Below are experts of layer 8 (counted from 0) of a mixture-of-experts language model. Rows are named router (the router's row for the expert) and show model dimensions 0-191. Each number is 500 + 40 x the weight over its row's rms, rounded and kept within 0 to 999. Numbers have three digits each.
Before each expert's rows: "raises" lists some tokens whose logits its average output raises strongly, later layers aside. This comes from a sample of Wikipedia text that the model never trained on.

# expert 2
raises: "\n", " ", "-", "---|---|---|---|", "In", "After"
router:447528520501497505469505491507558547501434473505527582535487431459627584521505485500549440459519497450501435570475522509477536451536463550440473564459452529506479439449580501503525452502579505583459512476564473512525523487531511448584492498462470467493483516527460506518560589493521505480555457487485514504494477495515455521469481492500519544521515529452542530586500552567494517492546472527561474485528482465493566482486454493487471533512478474484560447593441541458545546576500548591487447529553495437436498556520519458550495457520466505504417520506468523470497468440528472474

# expert 22
raises: " ==", "liter", "==", " reception", "ão", " ===="
router:604481534488454481489520481550466537497534572440587508543525525476462495513556510412513476589452427456488501501494465524549473467484469557491521516490427507439570507503552567477486518455473479527454523435458489524502521472461464449531526439516521550481496603448557543504590437489504521575557478495494531460472602458498474453532533439489505545483551479554522571547472483484484521569498446492526497489498463487433480507541530471524490497509467513488527464520537392518516560511510506511530523495578535456522541453452546580498484531499507503480454555546505541524470476544552561465

# expert 20
raises: " a", " an", " well"
router:466507550479540468526500474506433495511497503496537420445557535525392522536502517393513497442437477488513539471458555440530479487478470530534515405496509559543523438484440523512535510494478527448552536487524526503459490532444474502494514507519568564521473494506529525488548439481456489567561553467480473562553505440456484444494533495452491557441529487526493440531576498498574445389419467524438494473512496475516489495488459483488435504444467502442519490481523464460544495515433512507566470583477473569498484482523466539470490538478507540492575444568555550466480418527458494512

# expert 12
raises: "ure", "ary", " except", "less", ").", " respectively"
router:466444506487474488510492508529454418538522525525477447459532465421476525535438551473484554445531504473458469487450490407531549482483499475540518641482464544562444488482472512462481471517522485528520475444564433482457485485458562404558506489485541444511576557513521533505509487502562515500470387464464492454556527483521548477521490528513463471562524530454486578580512473478422517547540504492584510534533461496534539493481478487481438525518506469533479539577521513503428551469563513472553532478487500473505489537541509492514487468470478471413517521521462550502551528469578568457

# expert 4
raises: " |", ".", " in", " a", " ", ";"
router:492471502476517564522546450463478522563504465511505526484556522602461494494467507428510589506427505556526459492578485580518440496535520506455479437490494518452552453540491487516543527519440485476444499541443501456440481422541473430486534480542577513498458513400529495424449449499452463514556550473468502576538455546562450550541481505513531511493496534497480485498588567492549519422422471483504474575502492456499479540472527487534552490575529480444468478470519473565524485486450520476492533523440502495458504456548530490504521578489523544555519541462493459486499461494480512595

# expert 23
raises: "vil", "af", "bert"
router:528523482511531487484482547471442552421443477491541438489458467534558535512447440530459469514621515530478568460433563443474584542531519493516504558498493549525531512492504494507471531502504546489575509491534488442445541528515473515537495490429477516452470481519506489564541495506401524487374480554509502464444487485530544509452496482532523472515540504470486554415447461482430470567496464508447501509447500524531509465560576535555504535463557475586434511507492531498481543515534459497521474471522541527475501506437518489457509544493529583540536433480552438458559543557515450510

# expert 3
raises: "ly", "ate", "s", "ed", " &"
router:484499485518529521493457490541478376534484457461494451447481513528531490499532510486513466532566482477515470447485506501583481521460475502488548585449524415503464445480483509497466481497588485506490491563499458411529497527498519483554502541486457462521461371523519495504433614458468484476402443525550445518478496512520504418556529520473545435520519514504500505432428470505492526514558521509534532529505484543532490548514450524511466391521524459481485456496471505486471549517510536426571456420513426489518477505499460499479500532521445440481575511442460422548537507464509541506

# expert 9
raises: "rs", "ros", "r", ")\""
router:471501438525489435507506582514527443520561515546475454512522495491497517537587489511491531504559495517455498517478481471476493569531531498518543520559573555579450549443454479440539472510565493438477521466578464559572519544446501496442535496521467503511528447554479522483471512480546458561342539526479530460473510501468530441479469554526499533591467470517511572515460500514500542585555490535550476548513509526544492510432510482480427525494522528600566464552451482519511455513505550534551497438557466463480552577437501512498496452485476488516511531499539470503479491495563488485

# expert 10
raises: " and", " |", " Championships", " from", "ret", ");"
router:469450522508489451495496472407567489502498437516463508565497484538553506544465502595448548529501558525467436421553516411514625488460527475530479539439532433518443598531432513474473496474508441450468517442531563377486492491461495577453471478511505475483501495475488485482491468531461530461451519548485393436521496519535427469490504479518455511511505460519438520483450518468504449488508493518488490462457490538464541520515504482490447490466567494491469531538443486490462504490535476521454535511457585476531499554478496543528479424560547485512560502515466494535478535436518531572

# expert 6
raises: " the", " their", " these", " this", " them", " his"
router:443509472460588479489410504525428447537517509490515455504545525568487507509495436510500512422511519473530456476458532477493453480534516525490502404556528563580570461455506444538547488508498484461558500537468445506475556503451477519435482528530527469484539476447491512480472477493468468488407567503478504495444506530432577541477431523475498523527448593484497441489532469526539461462445491509459482503573532432587516477490490514468469534515438561546536578469560550518516437520471487464555551454521491494478544511529507482508479433499413450519559506452504555511511479512413487447

# expert 11
raises: "—", " |", ".", "-", "'"
router:533487483510468451483525442525475513519461481482474556512522569480500469498492501505458469528565482544428520494525429575564438531485427501477484517488510438377438524532484528465457465382469527566498492503457531550564517484557583526511515469552518495491540468496419525481449498532531478466455467483563527457415518481494554495476534468574453509456581487473509573432522550486459438555546466497419537463514498488418528536474479493491508541511503471515471510492560467562463510532523530530510486577445479520457513471501439456487506465526481522492471543516522482605528556485457448458

# expert 7
raises: "zy", "chan", "lin", "bra"
router:512514479465496507500564476471580518531498523480520523565505492534520510507520554552496464467539507539447439523519497572486542508595507451478538458567539494492487550479539463478492535542523525482514531501599546520506534526588529466443520544485486452529481448564518473497545450536575489470477495501510553479483507560499473518509447552507495485530470462506517445492503563492474589569534567570516341507527545566494540484520489530507466481501551484464508477536464489526492455495484516471394489491529363457449492554435477567523521461482468527603482552536476501461479517484476463498

# expert 13
raises: " this", " his", " these", " their", " certain", " any"
router:508479472557504523503446588504438473529595502465593523509546495565438448466572533497420526537447462488540460493474486527452471498546535473391499424489454536470516581432503481533587456466548483503445576538437521577458455582492501479487513548508471512473493515422483457449481442473517470556550530505492475514514529511434501532529510507452506590425555469544514464463488443515501449476454494440476505522439450494470440475472508474490560495557527505435465484515512476488573474436505467539549458556538493498506480461505492513456483540536512529522485484477502468442466491500463507526

# expert 8
raises: "state", "pop", "her", "ac"
router:528602504487505541587476538494600478553445504544470533566500553447560453507487500467484526548506482496526522521520507444495454516509492433557471526556535540575504512433524502524512435547514608460505470522465505488480511521477500474430503535529464526494567527558439385571439527473545544455508448521474530470554507468489474455524501442529480524476473515499465473558488503497446482453447521471473486477495513493540389458514560512494487474478483569505539583428477532478505441423498443461424469531491575568499490514501528503457467543458472479450444491507488469455451480529500466526